{"hidden_size": 256, "hidden_act": "gelu", "optimizer": "muon_variant"}
Below are experts of layer 7 (counted from 0) of a mixture-of-experts language model. Rows are named router (the router's row for the expert), up (a neuron's input weights, with its number) and show model dimensions 0-255. Each number is 128 + 24 x the weight over its row's rms, rounded and kept within 0 to 255. Numbers have three digits each.
Before each expert's rows: a language model's description of what the expert responds to; "gets" lists some tokens that make up at least twice as much of what it gets as of all text. This comes from a sample of Wikipedia text that the model never trained on. Tokens count by the router's weight.

# expert 17
Description: Vowel-consonant word pieces
gets: "ar", "at", "et", "it", "n", "ir"
router:140123165159157133132130128132110101129117100114134116113164145143126152099145157114118110091116123158140140171147140131148106170120148107128158131140108109129155140129129103093133155135204166109144076141114140130170124097141124115139123099123102139156149172133111114093098188111113082126111083179127186115093102129114161137109114116192104093149055131137121173130125158148149163124093180108086080116108101142108116143131102129111111148132164128115146147160123135114098175102143139116161139127079131137140147135141128108105082136122112140191103127141106107147100141149101115127112127127117104137150153133145161100099103136151133087148107099115099095108113158154145179132096113116131109163117153165132139119136117138120102093125154137120124134104144158149121124146131097
up1:138106142135149131132092114137114138107110096135120195168108118106189100092154112151165126078176115144169129147140134106112102136120125146148136107131133154121158152113074122169126123109115143114122109127115117109127101166132144100119134186137100135180093139128125132117149132136143095129151111088104165152104109165106153157129125128195118120127108159159162146122204132113120144154147149103124133113114127114136148131115136148138162169074077123132126137137126148112103122110116158110105110070049126184152143130157115123093117097138116121114074143116131129123081144100133101107077141137169094139149146139171119116133094095099122151134152113121101126150127149121107126118121120074097099086119135115148157141164143144139123133139137143129107117118128133137150110147149123
up2:159147164129115163138112112133107115139105094098143119111111116150174134158139109104090102134112100173168142115104162139136133148124103114159185094119076094128149121151104125146145142128141152140113128170148101095121164104165104128136157132126095137154131154105140086143124117097179118131115092167104124117108135118141107102117122178127110111153119133128122161116136203109193121131133177123119133122120119120111136145165101138145111149169118150082119091131153130148107131124168147139124165103112136095111151137125148107115083134099105105147067138161095117140189188094105140103143148142119113143135135118130113089138130123149077101136139129101141094109133130146114109135090146092110135156137150118153162095147167139164126109097167147157170104149132126151145108131140149
up3:113096113155149156120137136156187141126154102126149173123172113136145143094130127127123132114142114169136153144106116148143125138146212097149118116096104117126142158132132122122136161146117111156172108151108107108121067124137144153140137116161160087137149155107112131100101151099123116132071138117094153124130147124131109104166143144147094145133102090171177131133123087123144121113115148075107092100164124165160132137135145142120111133163113095111103070115119168163086142069117106120081138116091116113141129147127138118103140118138123107130119166141126125148133051139129115144115160144154128162160148115116095139118086111134112115125087120129155108135125126151146122100123150075135131189128151127099124119132166095087142155119086120126146120112135143151116167130112169
up4:106156116149173110133115121138121106170132130143075126128109131109165176133149122108105129099117106132124130119099131138132100146138124118111126122200138099129133101090152083147113119095155126123099143139092117165153124102140142170128133143153163093125106146081131099135120173112147154132083138130131149103126127110156170114100143095144143098167117138073118159147137162140124153140117167124075119133121127101135049108086117115132118132100150101143145178137170115126110131114113151130129126156110127124094134146151139135103057105091131115152121112117150119192122141175115141136124140141154106096114118137112176158119139135137152123150138155102112094101183183146157134132153117130093121149106186154100139135134145131118162156132133110126116159110146111136191116136139114
up5:132125076115140134119139131128094121150118119117150094110136140124168122164120167148141157078113163126125183143164153129170141111107153143123164110102131117113124176101119123100137134137130152115129129141133156131148079129121091117131126138121082125115144144137117091130106084118140099154166096085138111146093061152129171195112127138160139106120091131110112127130160145139106118135145167108128104087130097091129103139113117140099113090089152117127135152118119081129116160124142126147096140093116141152152170087080147167118116152124129117121124131119144118158116132082101084134142130125080091147132170147084110131122105142165126069137150099125146165108103163160127161153120143125107092108134132098125156116144131098154129149096137117146099146157107113127116139162189164
up6:103105178165140157073097175130114133130111140124126146128107133102139162087141135086146112157102141130162116152141157095121157140120113106115138147136126116140139117147095170097122149067141120091107143191078133157132132098150114118131133148132127141093114131112159136161104166118139140168127113138148195113097112103113149131152117118121138121159112148145141147168129154161108140105153155123117093160142111137090104140105148099129115176138085128096129153121134103142104154121116113081108164128127113136148170156166139142129107121177157117106110115112119110155146109143079170132123124097171125117135162129125178126114144109111098176154118133134098103110113177150122122125128098116082095154128166142110158155136150134139094111149110129164177122103117176122169113144126112
up7:125125105163117126117086133154160172077087097109100140149121139120149162130164128105179137082122173077143148088095116190093123137106123108138131094127119142143178115067124117151093133131127131080133129100110107130160137154125161153134093093139103106111145113104142114088132119178113116133113110176123141132127103105121113144128118104110090164165072142077154141150107151120149141128116133136134122109136109187125127091109101154163154122140144112128127158106138103114090139148135091150089134119124119150158176122156127111134152123133112126126135137148130133185119088128109119122096131161114098141133153107153128118142150124133100180100143132146125131168165184091110137120125078120108150170133151198114144106128137147135140133137122116131105109109137119116133142093118145
up8:156103121060136082148136116124110160111169150121097130112124127129142130109149119124122146111101141133088133176132113134146112132142114165135099134122160146143155147118100091115155142180112129132145179143162129105135170139121137124150101125121110117122161110109117108131159131127114099139139120143091154179120106138134146097165178113160072130130115135125157130092113184179125148119139156115157080108140130107155113125119127067134140126130102104109119115136085129103138135070139112104194158123063137129098124170168159143105115110073162108136077176145128159123141166126078110119114116149102124119147135112121137107127120107126169065169120130126121125101144115137134109129089108104149128127143144153126125106123101099104119101148104150148121162106131142128098097119110103
up9:112128139091141135087123149124160148130120134110107129141134124155122163121095142113145094139134149165159140114159079102134101134116097111159161098141135098147159125175154155149128087138121165129101110103088121141163169115150122098145114099115132158142101117167120141114124154138120103149108140103126128116127150110127158121126094114151146109105108095114146110088102145105183126106159159107093086122151152162138140160163125136119159170183134128098119152100148109166128169113113104124115137114136128129124125162137133174087087108149107128165106119101082145100117137181160135166125128152126121109129125144146168105143122121100141116143091117107089134128143105177122139166103107174114137167101207124113133148113179109094129124148134078160122130120082119117096133157163145
up10:112163138119154132141145158143113114134169090108096118140154176158145132107136114149088096130150144132156083126134129145114138143154111102140134081094126097112137147077189090148127106136109144157102111121114143128114102081159116139130110174103120109100119145137121116145136161122131130126087114118185126133093127124113148133107126151132110104152172113134129118109179151110153166151140135133105140140092098144130132141122135180139176099094114107125140131166086122148119203137085135110149140135132121098099133153111102111142111138154106143143138126151124128140102136102129101096144123154134061068159139152162091116141105109112089124126130155139142153103113167139125151117143093091114100122115110131102080096103169088141091082134124107133075122164094131121113109142134103
up11:127120161094108134121088137139112107118108123120134144141157129111116158136115121144130157103153163140100124147087100152121171127178141108193108136117127152117140137119138168096172180119108137139129058144120142130100138109134149146128140119134128164179149179130102125157120151165151117135124140088134146137119124132137137113129163112136123103106133137106128160150118124121123199174102169099115126114134178082094121128132129170075149121169068114115145139182149148144151141142098143114116091113124135139118152106114135108148120117172115118210123115092145139106081140112096131166136140166133152167145108138134134143127158138116107143172136110121105161062102120158136165109106113117124132081142109118132115124121118092125120122116146174136134131124114100117117175140144151
up12:155156147124094101103146140121132110092178108138109115165156139171158152166093131146114140117120118090133183148133139116107133120098128097184094159112095111145150163112126147158130153127173104139137098143133114141178148106127125138094161148101098125160142099124162106131140111135134115134124121116163144123159130150125142109084119156140110144082089141133128136118107139143126094140151110156129107132141113130147109156096153184117125133119098162103083137144098134099070149136156142080145098127129173155114155104117165158181117131132111073132129112164169187123113134136097133138121124134107095158128148086115168127132101113149138135123097040145109098158132092151151154135144099116146118118160142138154114129132121112134117166151123111170119151139112153150152100127125120
up13:134148153151134093134112102151112149106159113126159088126122115121113146172115124117123141112132104169191135178131114086127094113114107107111116103136150142120091213122150114122174107181133135122090134114163123125180140155151098132120103116107152130151151117133095180107113184108094119149120110098143142150143139147132101092131107102145135146153146127127116123123129144200134117120114130112178161122114102103134158119137133111117124145086131121148100169148154113117118096129133130154142133143075116165128151146117122126140065132136136099134117105157145130134094100081110171108080140146137104116138100120137152146086129116162113129141126145149096073157114165122129123096088104100138139132155162138121118102095134160147103170123156130176119124122124163158151101113133111
up14:123102094107141132135162149139129190128113153130143167136141126146133069140147124139126132125114171121127126166173109120181089136129160161138155087125122140156137137109104130130154144155121160124103112124131145152142157114118120092124102116071106107131131108139153121123109145101144126148110157147152121134182117118082128107158110134152095148146144116143146102143117189138110126153150134119115151160103102099153093150108107118113190149153136104140103121115144104138128100126143138115109147121105149084175180161155106147089122161147093076162113123140158136149134117113130160117162162130113106144132149104141136147154129130130103108123085103106143129159149106114127130200109141109121125121149146158128156169144120141146147070123138205147181133149160087112127100163148128
up15:161151183076134116164090133135097136116128132108118137099112105131153184149128109085132135113134137102161097091136144110143112152130134130157118112152090113135134176156153116053124092162162116100170152153116135097148174081153147128108158093120099174101143131098132081135107170151110145130137089184122153109148088088139111134112137154170093116165088107146088117147132097110121141132067182141101155110159120120148092124108107127143113129124146130151162137159169117134121160137139126119115105119125137141120115149116149110128136123127113113123090155128160150146073124146138107142145169145153115098139160122183156125102095092112140103103097122118151119151145136123146169136145099109133124140143140127087110131097117135160141139099144148133137100161123122142112122128124133
up16:129158119145150143094100103090135158103115114105158140112115102106118187140146147113140138117164161123144116139130118114104120144086129136086104159152115121085113188131116128120172127177147147134111086133046126150110117077145134138136078114100103103140102147102152102143111123115143144161148103147166178142132086110141131128134100103153161125150086159125154127123109087102129108159127155136149126150132104075111129144125113114140127125157092134141105148136074118139099194118093108139128148138116134116148128165132123130122146114115135110117106120128127121133097163133125107092130120097111124162131140131145167089116152134170119099089114123130132113162120123058137116124068110127120168092133135131145121127110094155101095151147160139096139153126108172166110112125182132
up17:158154159110136128089137162127127109166102122128086152122116134080109106132124126095133139109188096134175137141138135149111123158124138139140145140115175099090125146084112106132133135133129098092069112105169102111160172098116147168127134105130082111122149127132088106123149135134152087101101120152119135162091121117146148135154128110158148062115144134141126144142133112083091119129100122128138122144145142153099119147103149122118061141108147122119137131129147141142131163125179118128172123123094177159128126153124083127090114118117150147159118134115074090116130185160113136166140079132154124160157178137133142080134137100109187135152117129120106135113151130136165137090106112096117099148146132145162149078117119107135124145111131160160146117171122143146097120133136115

# expert 61
Description: Short word-stem pieces
gets: "l", "el", " p", " s", " P", "d"
router:104143099119082108097150129162139143133122186127130122109130099129116139108134141140123104098087170123091112131158119119183139084089119100141112136145141123091155133113134106114133120109141109102136119128124135135130122152129158138121117125173133105192147140140180078111144130132126189123130165158150161100177119125121128107116095100101111098155106127125157128127123132095133100117091127127115107120127099122145155086104118146135093158125117138147080135077137087179126160108131099115147131158109115115168110146147169154115153163164095095172169111138133138176123108134166126137132156126127107132160123108144110140120185137188088123116113138098129136147137114153131156106158126113137126177142140103131184060126147121097095139136086099136148134143112139169136117118117139
up1:157113067129107148147144148180124114070116118120151156146114134139169107130144145128144156121119121111162124130119119103143097122102057127169094125150068147143120137170118151152153155128112136111153140136133144082122109127145167084137143141084147095143145084121145122136143140101117135138112128156158159127118146100127160121152129148101191129131128150142158128139141128084118205093145120102115107135149181106087151108101103131151116109147112123134130078122119120125120153148105131134109172156106102122143147131161160175091128137148112094149108117101094129125184118130127108115135134145152090094105161090142098111136165124125130141110133158138085134146153126107127105111128114126144134131109115104108141116147119158084146114146145144107079133160125079135100115073170111
up2:096137101115130116095134118131123130131149145094130112170108131132143156131124123161158131132122130080172113096122131138152080102168139075159092143130150074120127109164114114149129099097100081155149150130124117100167124140159144130144112157088141143136145114137113137120137163098101131093087169144128122114166132136149104110155154140122124185131101114139180107128129109175136121117099088149126157140115132153159109189136127138112152135121142136117095116149119130136098112112155124150103104150115120139130098156174146132140182145176115116141068135081130122156070089104143133091126104134116075136125146118144125136107124143120132114129124144109165109117143148118094146125135149132113115143089183133074179060147137107118097106122113112125139145156143091113137132179139105
up3:135132116089161155113116145130129080116118124149125139104120112090121131132149124135098139081094120151080127145129126170143108171088128152135141132117161141144131065102115093125088120089161089090148134120066082121111152124126150111169091105132129081168120094108126133163126133119132161157121139159099138113113083104159127128141118120121139143145103155139191170154101139134142135096098119142113087109117139132143108128124094161133110135109144081116112109151129115181149129115133123128123154159064132116150145140088119166094143156112128114125144181136122165157135138058131122146127128171124140115170141142137122151072166118165114125149133150130086155134175080156093127117101125118154110142142101113162138121132152155138150109154130139138157110145118117153130132113131103
up4:125149115098122115139149109112131146126138163146102120109099140141111130136166130139166096149097153171116148092130143160142132118163129085116132139128114166123092165147142121109104139095109136140132118145135176124119108090113109115171117117095159137117132151113137081141090112166139135096173121141104186132094104100084185146109149153153106144143114123097135125145150089149091149161164119113134119143169106098129100128126143116111077136110119175139120149160106117162109162105166112111172093122161103152116104104146108150107108107120115149130149116159126132131110142102136153104093133130160106082112100095098147142151153182150087093090141132125137125141150151171121137133132147124161137119151124101111153121140085068147127160128124116129094115176138143169093153099089161
up5:148147113114125123161139077169140146137162137153121098146099139097146119115188130164110098161143170108122130112161111107106089108119090098113102164118127107111136189121139133097109064115163104071131175154184144085130095125204138131102121178147115129124162139116179100146114118118141166098135119142108121115127124118114149117120110162121140126134162123140157116166159074122140132140177139126109127152127117155155135103119127153110106151125140133143088116125133156123138137122117124122088192120097097107141092107129150128160123123125104127107152105152168108157136168098117154132137100121145127131157131115149157108105126134139125181105154118124114151119130128122151119125183143140113137162127133143134092138118118097140093090136154087153143172093139106150134091148113147
up6:111128133130161103134130183134141170109163125127120153162163084140097133120127156109117097130131176178106157089143125133137138117092081144075073147098109134112160111118093109124130156147077109121186109158120146111174189108100122150118148126149139160113151140115096200116170157130095118149110153145131114112134121137098176132117147107126142140110104145141147131143137144121134113102113145096111113132152144118133137184073108155142116098134110119110124160133133147139112135143098094126149113120106103094157115099164108170111128133122137105152164144154118140114079135129112145145174142147130126142122108133107118148213107145112110135112115121060133125167103162145104090113139121115128127153139148164137161121111096104126102153139121146163124098142119138123130103138135125
up7:142098086147109144136112132134080147133157161132140124160130108074124114169146106117104104100142150134127131103138151135086126126125117148137122098155129101087116113130146162141090156105151141122107112154127173128078121097132135154121127103133136122156166140109147138083138140131128148083139135089190121100077126133137162121117120089106077162172117074118147141099142126108134097096125199161161120112117127136145131113136155175116117139140132138130115165109073137110123130089109097113182110122120133116126112118150158112104110155138149135131131090092104183141112105094127121156126142086080128086119113109103150105114144151157121141133121142115163113123101117136086083116133127168123100132143152179149138161167119151108153163096105151145147112103128121125122175118152160
up8:097151104108104123114118161144115174121113156117095159127144161124104181067147117109159128118093168179123168138128126129130131090098163129098148125145174134068170134066107165130122152149106144132132089144194132138102107105135190147158123074119143139121150121125154151107134117154101152142107127124140117137123145140145114129125105165180134158086148146110124110147120130091162120139151166154105155145080158118105105121141162116150142144136116135156119132151174134131103103144093083107119099128133135126128132116156077155149136142147089115133100126128121160172099129137169148111127136122146103148136150114151122088148132117106104124111148130127158133131103170138097131127115077115121114145126126114089153120093114136182100129133093117139128135150174104116144144156092143
up9:086079120108110126083121117113123130131157111165120133132164096176128092148141106135105129141134125147135144100127102150088110079088119111121104125132143137123145120121168161118159126103121143092121122172137074142148117168170143184122112110131140122198176140167118109122136158159128111088137146165147133147148137142173093147133119132139144123113136141159133132134154092110089118117142153129127126126167142142134149112102095142089115137127151136129119107111132113071120104122113150111170117163137077122137110142139130133192091170182153145123107132188144109180135141160147119115142135107121138113135131088131130091120144141153087137160110154116088119168153104108161155090132099152152142158107150114140107089104137096134142115108122131141166126111135101097147164137085125
up10:171112119129134128092131129155099096078163130073087136177117136095128184113117141112103134128149153152139173098098151127150095110099115114173157118160151148107096105137135072108147113145131123091117123131127110118112102166125127103101080157155171097184121115106070145115141125122101180140153150158088152097162175121136137141124124131139119140140140110149153167085169114121124143148118140158118125172128124110151153110107140133175107184113085095131142132109080108084119123111104109170168130103120149137140123086129113144121145109118092103164149106146132116155111131118087122129140129133104127147156143124126100137139147115120133120189094153130125159130142120154171114108099075105096097123124147133163117105117096112140120138134104125111109123139119140131118138114099150
up11:153159116104139092125119130121156143186119135146150127142145139134114175105105123168091121102120156140117074120149153112171113116106147150139126150116176126100110151105113122109085136102093138132156172123068145105121114126155136119125161144135153126185098134174162117115128147136108164082126143099133137088111093138118121158131102118145099113142115164162152144127153145112111078121108126108121132082155118123143100132132122132111146136121148135106144136134167141158116167075104087085145107181124105176127147149122124114126121120135135110124091110128122135155144112119116110088129158127139099152149163090158128158150122128161089113169139135129118152161112153152083105107139118093141149139172153070139148110125146120123126133127071087165186144130156073137126143112132115
up12:139119117109150123118113138115120127130141124106162104101151065212130115119112106121141124107107147151120195154130155128153148114113110128131118130134137141185108158119145167125160109081162164098112091152115159075135128165138129091132104133143143141142137134148121120112155115144101087140123125138153130127130108121134066157118128149106162160143131120153132092163143142115131141149092159112067085149135067128106121166154131150136076155125143139151142119089105075153118140144139138135099141150119165133139103146117109126147119139124073090174118129142139094144058133134121097089140129178095117120153127093125133117168138138129125153146144118127153124113137156109148114129127126131114095145103174135135157092074087130113126154165106114113133108137135137143143132149177135
up13:135115153150109078115096126164118146125103154130091102096143150139105171134115077131137146125101105120136150133112152117172131139099110102145181109132140080154110133083171114118131157097138146127105085160071140131173157121125131133142125061187155138111136109102171137129139097153122103167116142137147127159125094130117179127123139126145119121116126116174175127113177110124127132111125101140152129090181079141121143148132121146089151155102133134135100123168139122140108141096148127124127139124116146115100149100090095121148162138110134147112142130143161133132100154138096135133148092098122112117109142128180140160143131121109122098117085150109164186154133099109129151156169102126144138119134079121160108119154116095148091135089107127155161143145117086104115117103088112
up14:125140160145098129134114131152107092102139146080103153101115094152164134123146121096089127107135107153122106145145118124149169143134124147121099137151163139100133094105118118116083089120090131066112080176106127109118111105157114165108138129099138109154173151123137156109100107112173142153119200126121130091099136112127167096134125116141150153145142114172152104144136117125102105068122112084116096132097137117126134124116084111147142143135073167116105121112134144158096125101162133111110110094122127160136107099130122092150118137115173100170149088121127114138079170138128101118118154122132134125170123137109114142146139125175128121109115125123126122149129124153095149126157100070159173154167161096132146120118139149127128137127163148127198110090118129118093145110151141
up15:147137114114066138168120131132149151118137134127120148076146119131106130116137103097127131121120179121086107149109122148115132131133124149165101122138111145119121111150100101124103116130132119131143103146158091115152097148049145121091136111142124131142120124126147127074110124141101123095153125137100163139140108198106128087130118142135107134104140139094170166155144152155140130105087102094125107112115130103102122132095094141154169138117125181124110142133118111210106154118155143088183130123095092128099092097104149142118144160151098153172108124130145114082131110129112108187138169140114129153100160134137146117185144118169119098127132138150188139174127114133163141115147144140132115142143144156113096126154113129140084126114109172130124171150147134123122161129098148
up16:111124118141152175101140121126096125123144153109177111100118128112147156096159073146107127152136147115118114114166095127113117126075090123157136152096102152129124112115120113126162124112137129157133135131096132158152176164133113168157139146119142109127148121088161128139162123126110120113130149155119099111166122122129133119157122145146090136156150135147142156135086150129106111136090133092118162158156135136126134118124053139121079153122135131115129149122189120144134125130113128124069127150133141123120131114162143130132130145161094129116156121127136135121111117102128205086125162122088081126154128087148150116100167135185121143131099092103172134118141119131146134157142156108134099131114111085160151132086070089151108149113096091166104127148076142173144143171152160
up17:138149100120095149127096123162146102118130091105186150144136087099108137148114127160113163093098105121114112094118120143120150111119128106157124143134089123130117107114122115088111081158141070136144108122136162134161150112153137121147133126120122087118189085141159092115122103148166122148145107132155122163123130085112148148160144116116120140115115096125135154153093122137159125154123101127088091126091135134107112128063135133136134133129117123129146167101172092148156115099125102116133107154141088091167131128122123089101123142108120102193165123133139098176120140066133119119128115164131123165135054169129156117136159115114104148107092131114107159128106127141128141091138110133153122167189155161126148128144146119071135119139122127122144095114127100111126160125167158

# expert 36
Description: Word-initial consonant pieces
gets: " B", " G", " b", " g", " F", "ol"
router:134165125177140168130105163127114092118086115107100063156095144154119148140142147138150115175144120117102161180167138170129136065122127155123136110092096160092121162143106092152144133119138121088140131134153116084123124189116102145129092146113110102112109107119160085178131150134161120164114152145108121154101105111102118102101107124098117085120111118115148141112149134137139126115120114138115117156161144142132074085143100138081114125151168119145139129141151130116140144103132106129152148103160125095126125119138123119124141150146127145118157189164143132129099133122115128125132114130148151150113117090140124116151099117142104127144098108060152155172131116161105138111135153112167139175128175123140110156113108150129134144145102110108122095075147151097107129187103106
up1:151122115148119132174131127114102118116163170153142090149123163121090118137149126124103129097166112142145130133146128128139117121108162140109132043161104122114126145107102126140128114112092110107159172156123132093178164121099128152137128159133123145141183087085111088120124131135140109105117140106154137112168136177101140111117114126089141081117135121140145109114154166099071136145138095120110155161204138118139131125152085160131102136121144137121078113120133106123113071141136110108113150115115151115153132112164147123106107119164143119109108174169101112171061107126095116130107119127094169081192118130100092181098152126115154158146090126092141139107131117111121157121127101130132107142151104167117127141123140118112125141113150147135117099142125118124144126155117125
up2:161099122114134123123111156098088117120108141146114053136135145114136158148156163150154117186102131123119118176134148171107140148115113142107147102090114100133128177114120114137160087154095130154124157161138096083149106154146139148135117144112114134129079117099151132164137108158105121118120156174146160114116144156093121139136129167140124093168135164100147114142173155132074132155119135113106145165162168121133140143140111129129136106173113054107149138137139161166112146127125112127169125123112134125093100103110126122115107116138142119121151151107125108148095091121102123099121103117113108133154103098147090130161140102086150118158126131116123107129114105170139149121146158108107130172109146126145114137136103146130122148172097093112092094070127148107148152149198149
up3:109123096150128137156104165126163134111118145148175096162101107119085115131158141136106144122091146164109112157157130139174145095143134125103137091116087119088126130124114164151116116099150108061158131143148123113098135140124132129121110126111138089161122099162162163159136090150162109154097128115156135112130126125136112093130099119120145128113147143126096172128162160134107133189122180132127138120139166119124112130149119147124129126144130146146137094130170096139117121130108103180123134099118055168103132129133122088136120123113142109121094120135134154151146115122125107187142135153149115125165084118146111129188083109141067163109126138076097154157131103104126124118120120126165129143135183125144139082111091131125133145140130125118143091149149142083076123148157169
up4:124125090119099164138127100103134128138138115151083102139132159118119100155112131114118134124148119124129131119155118147100146122108121092134098171166143132120089149123160119111110106172151123107134132143127125148117151119133156139157125131106127116109130132120129093122174128172126128125107126138089141151106110114154119125126112133134104114157131144122145126117167201130166118119109101144105088115151126124113107125100163139132074151110093128138113097185134162118109132105145120162138139127191104142144085177105114109136140174142133129084128189104135085151101147106155112139094154142124097111130150054101122130165155119118161149105117120130151157124128117109119125079145135176133122142136155132167110088113126151073170122113139178086152152140159132089125132129095040
up5:145162136122154097154129146104127139134131092145138076132156069125126126124181138111115139144119131124131165159152163117105098158124115132149126139116134134152115155115137128151090144113129097140134180153178119128106141130170115168091140135153128125149085092097164133135105144080114102124077097108098099101110136153122095110094096141135142134143143139130092129130148154090147132125128166108112139153076112084134126157159131151148107090140177101138143117146109099138113165118136136103183133121130114092123159119119180145130098131172090142123164098112171140125102128098132151176130157133161131112100193064137140155158113096113127167156106111098147138185128089117129144149149122136119117141155131129115122141106137115117116135141124107139112154105175123157118127107078129
up6:147180128164160134099128159179126106122126134116074099158135174155149161140148165117188127120125111105152096146123090138135140131125097127145112111114125135131144134125133076126112114137139128131121135178135098114152153160124157127125085096100161140166129136079136186137137135112159131130145078147105140155136155131137131095120142131128119176142087153113147133091114140100114121136121136068121112143151124124149130124120111122140101137074144111101113104139205075145119146119145095140178155139170119120130150099095129114131131132174125146118112115124139124109139120116122174170169141106139096138123121125122100119142129135136131093141108172197168144149079091107135112091145162129152127146100130109117117131099095090126104169138096092141089131133103156112138109134145106
up7:159095127128180167148121152126091104162114115116132081124149110136117095141149089128138152153136124131154140157172126135106139106129104131123156117090119113139097170115143114092217085118102085140176159151166113123159144190139141108145139130078137131130172134115141131111104099103114129140121080110124099148082096122140134100126157150132142102089137118117129111132153114125122154160125116128103173170179151122131101134122102161095111109132126119079130170135116140140169135154130128141149141125165135124138116133080130130151137104111149084115098160165110143118127147149120146128136147160111122142152142117128111093132145102144126104146110083076167138120110139093098158137118150118163108095158114113123140147091123125068157082144074126116139131134099098151122116142123115
up8:162143119095168116127157155136107139096134120112119120142152094145168157151154193105162102164135141145108118119176161121125131099104107160102126106102085123131184104162096084135100125124100137158155126125138090158149096132148172085113169117091091140081121087090109117134170121153135145144081097107140124129115097092171145110111121187129125099158121122088149137128140130138127128116172109145123109104130118097143109151148094135129132121129150101165172089136142155115157146159150096138097123116138126128146142138161154118121109103132121133096141116137143118169110139133097116146115130163104067146138152104105098160166118123134104117120124143104106106193163144148107170141160112116129120106140136109125170094096137130111102170119121155136107132096112098131122125108153142
up9:066114117130145115147122127131114151137118121108112124130107133143151124119130107098122080088109133108142173156165068149119139134128149134125123095116122162148112169141098120187131102123105124114121140140125100148161113101160115104132118136087155093116107170130129103128129128114135194173090141125131124117120168131121197109115153111157110133137192158103131139141127136149109135111126150105119143074132140174152132111172113106141124135124149107151107133134162145118143121118124126165136158167137149159104101102142136095129099147117092120123106130142145141189118124055130147164119140125114106157159146144145129092095080147129136171129094136121141141110147150168188125162119098155154120159139153150124120161108115106148121122145123094129121111068162080112096142142104153
up10:161073086132136156113117163102097123130138144126167133143187141118169157110135145144106111160160128111155090140146172153135131102104098166084098136156109128125129141116138139159123120145123144109121152131164153086109122157138075134119134135091152127130116104151130133116136114118147101157113127103114090114125135097145136106134104079136131122146064091117160105141158102110096114136135133135139188134130113115124106106110177152146116140145151090130147127178179140082162146074087104147147123112111125139123084134135161102152115109057132081153106136126137129127112124121118139136108129112133125138123144096075088119097105108142153173123172141116160144140141150123132115106123111130137111162116157102179106117135087091116154136163117115115103116106110166124077121098134126
up11:138113100134133115168081145086124134134096133127102103106163138142142149157134104151149135118178110117095130130125127145123127108142116123145135076137151171127111146098120151121082098115155130102125137120154127161117109138137104138167140156152136093161093135137143110147102109131126134135132124108080125142171118128121139116167102130123116115095115125133169171127150142133127121123161127101105134131106134098112077124156119126105160128118185142129126144183180144154090122098133090128168159091141142096091137157112152098143146131110140138139110226102158129136065119081128117169096123131165136151151137132124143157148140122119148134121126153119099121163125144143139168087156117138117183145177164122113139151082146127120150113151135102115139105147139140049142100144097114
up12:124106157118126131153157125143121120125129134129100111130120145141173149150127126134138114114100130151145088133125152132135118076116095145128082127103135122095113162117138146150166116154124111146156122151103103134132098140130141159126106117145108167122164162126126124106150107101156143141056117121131176147153123080099102132087127095148086129127080125113135156119116145183134104167092089102140112154155133125146074131131124164094119112135111124128140145132177095182096169114100116143105119147113127121132161140113110161136130126135117112127134115110105124134118129118108096143147117157133112159130094105136208169136157132145084142141149110105117144131138151149112115128134165131134122174121132137161128140104024113143131130152101137149126070076108073103159117170110105
up13:130101151121117124118151136126169116137098121146144125149176128087140121151154117091135114156132145117150140124113106116133098132105153164152119144104106138130126147098094120139176184178125148086098092133183094088102109127143135144086123124122090140094146132142120175127156144131128120137115122102135109124136126108063162076183119089087158145126125129110181104102128154106111170114129160113110124157137085158107123142151104109138141123125155134127110152110140147108109156108171137144147142120105161108127093176126109097167134135158116133122121179092141137110144154126087151108101140106128082085162139112122161133144087140188119120108115112124126117135166115134116093151114122156163125154103134158130148102122098124154153130146127125104137136090105110079103069110150149
up14:132119122148132115136115168118091105129117114125133103120117119068153122138121194090152164119167120152133145130159167194111099120091111144112118166123113107128113097131120098129158126120120119129090140093175117161163166177177131117109119131117103152106137088135128149085098139138128116127110130115104097096170140141102103122125116158089125093139146155162148121118130163117070145108112143091149169135125114133108126159099107144115107142110140114151120131090196140106168156097149122143143132122142132111114103123102095077103131153119154116152102167158161130124105137155143126135113128134147138135128118112107110094118143107109113137158125102105100134118139159142120155094205127120090155112114162089124133149131110123193098135104107141116133124129067102114119159145102156
up15:127146156144138112164141066146095118097125120086106143113117126165121176159101174083184114096161140152153114120165106154124106102130130123155121104068111138116132105125146122130129150142129126100126118142095104105123170165144127161134141153100142149076114112157153039155139144156153178120120086123110077147116118123117121119139112155109092115117099123105131091132104146095141130121100157107110107115144126136168094153131101153116155151161070106116116145119130173114140135119143141151114117097126127136130111134118096150140118155130122109146110161151126109154107188117102181130113147132138127109138118115118128167112144136116127096108100120084172125149131102150093114082121105153135189110130158150152131101125129130119127140167140143142164115133123120115102092148174141
up16:120081162139133156133141128111115086135127095138138114124117126129135153124119131121120177129162173116145141151104091149105093107099082120112149152068128150117157160122136075145108125147127130108115130155080147135153138106141112139107097114086117113126123092101132077129134149109128127123100128104162110124126144139133098089173115127098143114125142129125123165129097173106140136156118184140104132125158146150128144059098076108084107173170103095107076139143158135140104135138156175166110148143105121084095130101117146158146098163108106120166120172107142121116109117115134121114170153152098147115124156136174119113126132109127087136137138114103159149150132118120136110129131123125128118173127138165062156124134151112098053118158132116130103105112096133135136122155151129
up17:126103140122148161159088171108097115109106150140119110160128121145135126139091139120189105184131118146131150118110140113138131088144108126111155139133098142114110128153098120129157138182122111106095150123146114170112155190122169097085144178134112136123145124104068113180169182090147103122150148170067135115114126124119125156107120120115127101125099114147134079112131170134135127148101127133104124128130135074147110101160112135100114123116150141115141106145129116126102151092161116114174169116128179114117112121141101140148127096144112117079114100130149120146086178145107131159155144125129136127161128124153141156131119112107136108163106127060108127150108177186104125110140102144130116105140165129092106122135103116119101115137113117157112110123113106152132161168146127